Weights of a small mixture-of-experts language model, trained from scratch on English Wikipedia: 80 squared ReLU neurons an expert, a softmax router.
Below are experts of layer 7 (counted from 0) of a mixture-of-experts language model. Rows are named router (the router's row for the expert), up (a neuron's input weights, with its number), down (a neuron's output weights, with its number) and show model dimensions 0-127. Each number is 128 + 32 x the weight over its row's rms, rounded and kept within 0 to 255. Numbers have three digits each.
Before each expert's rows: a language model's description of what the expert responds to. This comes from a sample of Wikipedia text that the model never trained on.

# expert 3
What it handles: Word pieces inside words, often right after a hyphen, a prefix or an opening parenthesis, e.g. non-resonant, alcohol-related, (ISA.
router:131141171120137090138140157089131103103097168133175148108177074133165110148129144128158095126115117151134121160186181067164141087201136112180037117130159132132118103083160127179180083117134180130127118142124161162181099060176063103080097086163149132228115140139113148121181144087120124158184160169012112145117061180107124144156110125196155141150156083156119123159153124100111142141134
up0:148000171133121169137196091099124115178153020166085121020121103117149124113181123081120145115073099145149142132110127115101161122084161072100172113117131115104126121097136168097121152120153119147130113172110112135135086143070105132128156086142141150122160157193096107058133092147154105158165114130137127167142145134080128097118133104130127114123135115126166118106050127113063154132127
down0:131144137056165080157187112132127080104181118148134132112091142154095125163121181121159096108132158137101097197146085108140146205145117138193115173049163132152148172109147145071114126129189151132117085132111151155198157138123106148123164117185123139147149189114092148158139100085124067190077165176106191115144129135141094170158168143124062098143124109151117120097109138124228188123116
up1:086125166117143143163119087119151057124136022125145102097096156162137111131172098112141125092115128168142132182139138131133140110135122074166095177185039131100093141121171143160163201089135086139114123123138092149140128076143152088133118126073101192107089147197207131133141108151186138128104118144134138144132134102124101126171109169132186093141160136116073124125166088154110114116141
down1:134100151107106113103148157135175143099143179159160161108157157167108106090113078101133109069147125161148140155138134120146177169129158126181165112122099191137129150096114083112101152115119166113171107073077155042182105145163124134173166139120171132152056147099097101112105107092057101147100131123094167062150150101145080193129117187111100087122140143137093099147081118082194168121087
up2:076077120166115160186112124144173194122114122155130106105097154126141152124171050084127150064142125095112100109142151096097105074115175130124106121128087094104137148114178137159171186127087138113181154085137133133171126120105132125113144162109127121110117224093166214164142100134142122071175125156112154131142075158090138140120127062134111109136151225107079086148237157120115112149153
down2:136096101096181108050115202113117093104148145137141165138157131145087131176113107086095063117119175133090145122108119130198147120146161114133083132136110182183162135119136129144082160188131186093129130098080146174182131100080132095133154109149144103121155106159141116117158202108146149128117139119144112097165098136106170149125147068122229133113135066107111110137129093115109171119125
up3:085132171120138089077122118150112168190143086160155111163134113156121140136127117135130197118098171085179095128136117138146125127090133112124116121228109174131159179137162137144148139080132164137088109058111088128156160000045143131132166127162106063177159183160125141108170106185096096108157108117110139135135096156096096096124160125138147123155218216093069089171113102131084161157135
down3:162140124076117123099115128104115098084135122126188146132120116126146100138113096141097094106129126134081112126158097174184182135093121134120107124093146119115093143095133142164120123064131155119114122074185141194129149040125079087109094112190142119165155159111231129128165155122148121085053142122099135104152068181089114120124079166139079088129156078147109148159103085106177170103126
up4:141088142127110105184114135065125152157127255103135106118167133124131129112158147028089117125153161126119107132184143101102136093094119133183144112138130136229093150102128081136088118088134085130096138114161116151155120066129108142135027124153177142194039081143114144137123069088058145099142135135107092100133183141176169070154155130166118118115135136090103180118142067156142098103128
down4:113163134163145059101185122134155108067068073162178104135087085145068095165125119143168163095136055141166122191168138093139166140165091146153139104099112109063133150177147107141111126137114092062112151137160109180115134132123120140189124114117052131124115138144162135096100142123129157183116144088105132100178156122158100168156173172137135144126078062157093224146092131025081104122140
up5:123137175095042119126135143107189125164119100116133110166104114168161092093115150122136185083140083121156098113142105155153122122107127077132122167064099189098163123109120136090117105149070094158146165161126116119132121192119088106128107135138113072107133125090081121141111125122080128125147129132110128158081205147143128130159087073101151100071173160123178135156088107152084164191143
down5:180102128132107110110100093142170160117175184102199128198082129102127144163157148105164083154180113132163132136123119187146105176135114111119148130111196121113106103121160158070106135133146151108096107107104114122045176125147161140128145121125139159162200118121184200103103094138071175162106111138183145150083155178084159195100110125113140141131102134175105064119145147060150090067163
up6:153134125141106130153095160109107128175119149124125095121212121167133093081074118121115131141101099116120085100150079094135066159110114125138103108177148176139169119067126147134169126156129142112115173099145107101106110092077117123127132128117123055116135107109092166152129182223083131096179132130136106174126093142232135103123133115169129164130127126073100129135168094142163145106150
down6:127118113132146113136146119117109089106063173116121100118122150127141153136096123119133121145146119114091159180121067130111167149109103105122054114107085126119102079175119090119144081130102143111111169067157159111150103065147057147118110148159157117145100096117138122172149172138111062111164090137038153084149063168167144102063104095035094124167196121173117144085120106075142140115146
up7:130135100191104111140093142160110087116111098142116159109060122123127128135097092170123137079143108069165054118127119104140128078109134102134081189116152086103111144156125154125124166135128128114135177114173144121141125134108133132119255142125170059109136174141234163108130097145114116122138102102090094161152127140144085177160076130097139134141126104153131094169075133104108115147153
down7:177056103052118101113105140138128114135178147101149128113121142141124168130139123141136085137088160139095069093137097116143102147067188069146133208116108107123108165079076195044102144067203176104150114142113137168118089141171123114153158155120114149130176104182206147123129094105069117117138154171113145122152099171126146164125195100150117122170157147142125096164158127162162137117095

# expert 37
What it handles: Words inside titles of songs, books, albums and works, often after a quote mark, such as My, You, Love, The in The Cat.
router:138097097154127099093135102100106097095145095111149148087145065104119115136088152117155133081102174124092188165156127118143130157128099135063175122138130120153125161112179117085114125148099132115044193140094139146099129122144094210137132153129169126108138148129129121027079076062154130111121147126074128148116112193050171144148111121109168135110166079123209195124105165156084180121140
up0:085180083129098182118105149092112132152096152130104104111146111132163049114090152090131137122121165127096129149092130059164113105155142144116117190131150141123155116139169175148179184121113183175086103116130126101120147152129124131090117187103133122159125110128133104137151129128127136104121168092101190127127152125125136138174041074173150152133170140133184146143122184100061108160136
down0:135137119149114114092161158165051149092065123141116148128144098121196128149084078124115135083128094182162130116160120098117083091162126121122140090112100081123131166101081150107098204088154123159150116085061155179086139106170165154121140109169110073142135155071137082099106152081166122109115189106091145085158149123119184165162164166125117126081150150162159121059187166131139121114146
up1:140154139117145149098135140140121179108138190101141132098169118181096070123122100121151076152138131122144157113133125119129098085145150092154109115137201063123186164104124124198113117152144111126155143095139076152134113118171119096188101132197121146145152075123152151112154135168099077093135069089196117117137116114148135154156147106142157085181152139112087122103198154133128121084168
down1:116089111136094133162147087105125162102201185092130116138159095097195105084134094103081151126129142119095196105172132135108121171173073159175118123136156119111137082088133140183156157119155100097100135131153145155131126186156145075092080109097116120156170161116180150126140063092132103175117143086131136134082136126138116094120110114104153121126099078117097073147140172091122133095154
up2:056183130109185144163194125155079129117128148127155153133065125136086076161148194156166154136185058140119131123132141104147072132122135108152111158117084123176060132187118089169104133098085147164112106133122127131130160162104132079140076161125117141204106151151079127127174140114105142146090204144153112134133096124145139117168109125043100148134153146164145141136181146111209144165114
down2:154145159108142125127147133122121112089175068107174145118114098116159091139091206187100179096118122117169165159160097169103173146106129149180110115113196185164149058136121082133101107107084146113092124147113203126100094144114138103112075141122157138127121111081138088135086105098102122096134117159115140145136072134183176111181138139093170142097154116132089105111129128108089093148144
up3:125097123146165094084134118148168055128197123192092097108101128147140114125158102131133154119136084097149099091101114173132146059104126239125091109142043126076085135152084119165088081144142079089151172147133100149133107194130132153168113115128091166124152135119082092137152120103098123125197103139142127188098064125159119107115119105047100136127116121133128141116125173186172141121073
down3:157120137082101137156132104171126143129137155129121113122106149090104121081127120101112044124108129077163152143136092106096078104121222179185113080110137192136140158117119132178170136144123135092120124171119122165133086129056094143163120178097031127129155122145122144081126122099200114112118100112103097167139183136112095117163142123082173199120083173155105070156095095130190108128123
up4:087111104098087192114122127062148106144114255149067077093133131140169102107135090102126105125100061124204142097149126134082153053125119124164121120136089107115131137122148103148100143066100089075119135126186116155153109118136149115072149110139151085078130133141137150106102116164107115160163113109082187159081174146118136143201112082151121125099143119149129140157127091176114139108127
down4:132111172162101168096179229142160145134141081165081196189150143107114098094168124181091083131099144127129176141146128138106110139108109146138194175081100087083117087090161151120102116155127113070158130089153108093122098174138155112163148134092098112140119139086142166085190143163091176128080109118163144130140084106132119175142158113130085117104139132121134080160145133088137092089142
up5:133111129107099102181110148112141194255114132117098107136131122142139075102131126101112140121123096129137101136139133105145084168065168070128137152111090118161126123118140091137155132149123153194111148105093152129127153126160110165129139147116093117156111171139081130085124112140088164092073170101111111110112179164164177108162161118107159143170107125134141109147151076113128124161159
down5:120138154111123089106114127132069148139109110093157201139102101101126149175095079101165143123138092143188173120146095092141103074108072120138125140119134056145164107145131157143139186131162095122062074129138170125131147124117168118152116168124112151193058128154076112137089102123094097159153150077093115151158201150181205159187116097144140119153049111162122128088157111140153102167116
up6:103088130000145117153101139147107117102129124139088189142094158084132118135147138128097171127108115134116106152106092114136121108165113193147081186088057149135182134174093121151140134164132107159103135080112156172118149184042096150194087171176081113140113143099066137122158130125119173158187133114161143191137102127134146121099126142100118190162110103141151175120050131143103125146103
down6:136152170173145104104096128185108146078135092146183067144099132174116157166137174151151094085124102174146167115173094104132123110070156134138162110080158166082102126151062113130104164157136132138180136136120146184118078121138134112142103138082111128102121147119067126116095137129116146140139141111119061103195199091153133164200169188092191217157057175205126132102176117131096118090054
up7:153098106139098149248135118111148110116074095255071112122130108077162118144100072141113180102114123140061104146130147126140179085115135152095116085144124153135083144123078094084105091125119119129128146138102142176124157130107084104113159103146120137150163169112116125094114088102120140112130182123108138160064106132101189000125146137097091135078123118146145127117090127153124098101096
down7:125191178114153156119082095172132135129093066127109113114121171129027169131149139126125103157097089136107114106097054166147135072157108146120061133098158150168165127101110170156121126109076124123123144120198120131145083116109098112171095143090153124135133079120129113165219113101141120105107140164136144164104143128175136125091100128122098164112119168111092137069134125096153065076075

# expert 24
What it handles: First names and their word pieces before surnames, such as John, William, David, or completing pieces like Gust-ave, Edu-ardo.
router:138126116188158107169157169097052110121137120160162097030107115103109021158114147134154121114102099125054135049112093113138121081103107119122108157141134104166098153129104115154139105168146111139111140050155163146115149119147100097164073100083137117160179124169127124105117107117112136147146159157076185102087116163155121139137125067111190090129103079194130154090126125125135114077120
up0:095166143127163098129131110131120128120154156142068168114146148085141128116140108065127152163107127141156139145127096162118102094197038156120087149114105138101103161181116092194152133089094097158157062132115079074100141091196152119137128118157147177178196134132180118102147127149113127135097145112140146092114093115132080113127161138103131143101140144179100068149206145136167152048166
down0:096148142154129076103096132126109167112152157149187127165122187136141110124165188174135140185132176155110115131116060113164084092164086172207116108152144085161119102159177111073120076102108098155134114087141170156065101048154158064150163108110180168092091082091114139139087122128104142100106133155144133107122107109149115142210158107157156134129143132134137158085121097056111163145125
up1:116103114140114145118075134149169121156164155208153112094151099073179125110077103146115139109179083103147159130100131144121138036093142230083124119113096106150100157089124124180109135110094107098137177160130141154135151165157128150178121125111184145092190161102092130133115120129084144115162119130107147149107135148124130135105116128107123107089089145119142136107143134168120153098107
down1:124210087153087102107074096045109153125094116097157133155126095176122051093135126099121117100149159099080111157052173092085117157145109098152147122207146122139117091143160185127165139132100105125173133078101120049057181124173164135124110157145088145071138113133219139092090119114150200174093173163116108126122138153154133115132148113159099169079122106141135153142129089092141118133150
up2:162049173118064128172139155162127178118116137155121161132127155157128092105108142111104031106195129122149131124117160111143096109138158159084151130146180089036104130087160127125120095104196140125073154125145142137097114177113117106179118121104089120135148128138155110120134111065151179070128054096176194139097125128142164162138128109129107085164124120092131085099126217044120068096074
down2:132136130149121151164128134082133094109087115069106136158142152117170156145117049098112144128108140160079146092173126056124191176110128168138091136086111159109028158176144146094164127140103168120150148073129159108152168131143129130109160135128124138173120137171117137107113052163096116094149121191105134213138101105140163118137126107158156109049096059089164159159091148146113111082197
up3:116048135142109122133161122151113163135162140178050158140116131168151113118148140108161083138147096157145064127125153167099119162134123119124152079110059106081129100123120157138043075108133169104187174128056081170105112109110117161156166101123147110136146168110099127123143097119066148116159130086163154148077156125167154139135168145125113121117175150166177105143118133075168099103111
down3:138068211128171147126132089107116129086154152131107112112154204072094177109084090115151096142159112131119151125165087099132139108118082152109114126059144136071107157137145090091157149105105115166086174084136127088134055133140064081098174137114144131162158138078145143060129061146135142092127156146110096143189117124104174140118160106142106125103155106140174163084155111072181089075114
up4:074117169097088120102120212102138103154026151133165149121124124140118126099102087100155163074143109123087165167098169078142180128147104140142105143171111112188121146121184147140172166133115116131110148131141109172164123140128150104177164093054120070119114099123128143198100136124103200128139162151131115110140126153138156130184088091182109109144156120131144136137152136126118142165103
down4:124125062096136130097121155121102130107175114156106131097162160177127085098158100124077147090102163165086153126136140116164189127172116102169126130153148090137162153117104119157116102102112141105189137158141102080153099097121139110141115157159078138174190125149181079101155065132125134138151062133152131159071183115158148178142062101122158112169097088144162164099131135159046119162126
up5:194094101107073094128141221176141133178096128166080110109181105096181109093125044109144138090130155164148100148085135143131122073102118118110198088143111128129094130142158145143118105167125148115031141155116249128082146099122140129146167118109199126167100195126075098136132119111119156143107157137111120151102144117124147101141131127109093133142136085113160046137095209082123163167161
down5:126183050110064121036146157105071136119116132104138166167153111168160134109075095093087108083174130161144102122111117143104131080128089140086108124120135118175121133151119143101162150125143168065136097104139158194113178153140138092135149148158111138190091121169145109049092057105095130090120062155114206148077150121120155137117112136196185132111112169092178168190136164223100084129158
up6:126119087073136142078099173081140116128161132094071101117142124085091081105037120115103101114116166099104058111098130116120089148059135156125153129152150125120152136119143102129162160056114128155062057129131168136092185118090098130128100154133068143138074111127137091102134097126094106090108144140115134119113161108130183141154128138190158121096085162138120194126139122144109124121200
down6:067088121139111152148154149152162101122143192167134121176115165052182109158090078141125131255107097101082117108182124133201142127137101106117118147105127125119180130156140077147141063162110165163168174119150152146176062090126077111174194166142121132168149140150095178079077174163104138104133120103150169152103131120155157114147144143130161116180137186159125096131190109101188187165129
up7:143145184113143149152156124111165107166153138114152123126124140105128122106136106170158112161131088141117145122102141185148139116132090133138151148103110150112102141119097103145118126185183092122084167118122168132125160085173127036201134216126116130168136161159145148131073112199091163117123152191126188178136168126138158124140112118152133130109188182117103192130145126104184143114139
down7:107166138132138092110174128131150132130144134131148159164137196110113105116090065163129144155158108097124190114107127091142153117150099172183129108175170150141134168117127091108134167088064147135119180141191122055128124128114085060121149123149131126148118144139041119087152111103058104106128125087153110147140123102115169158097127093147133132146135194114122110114096124128118123143116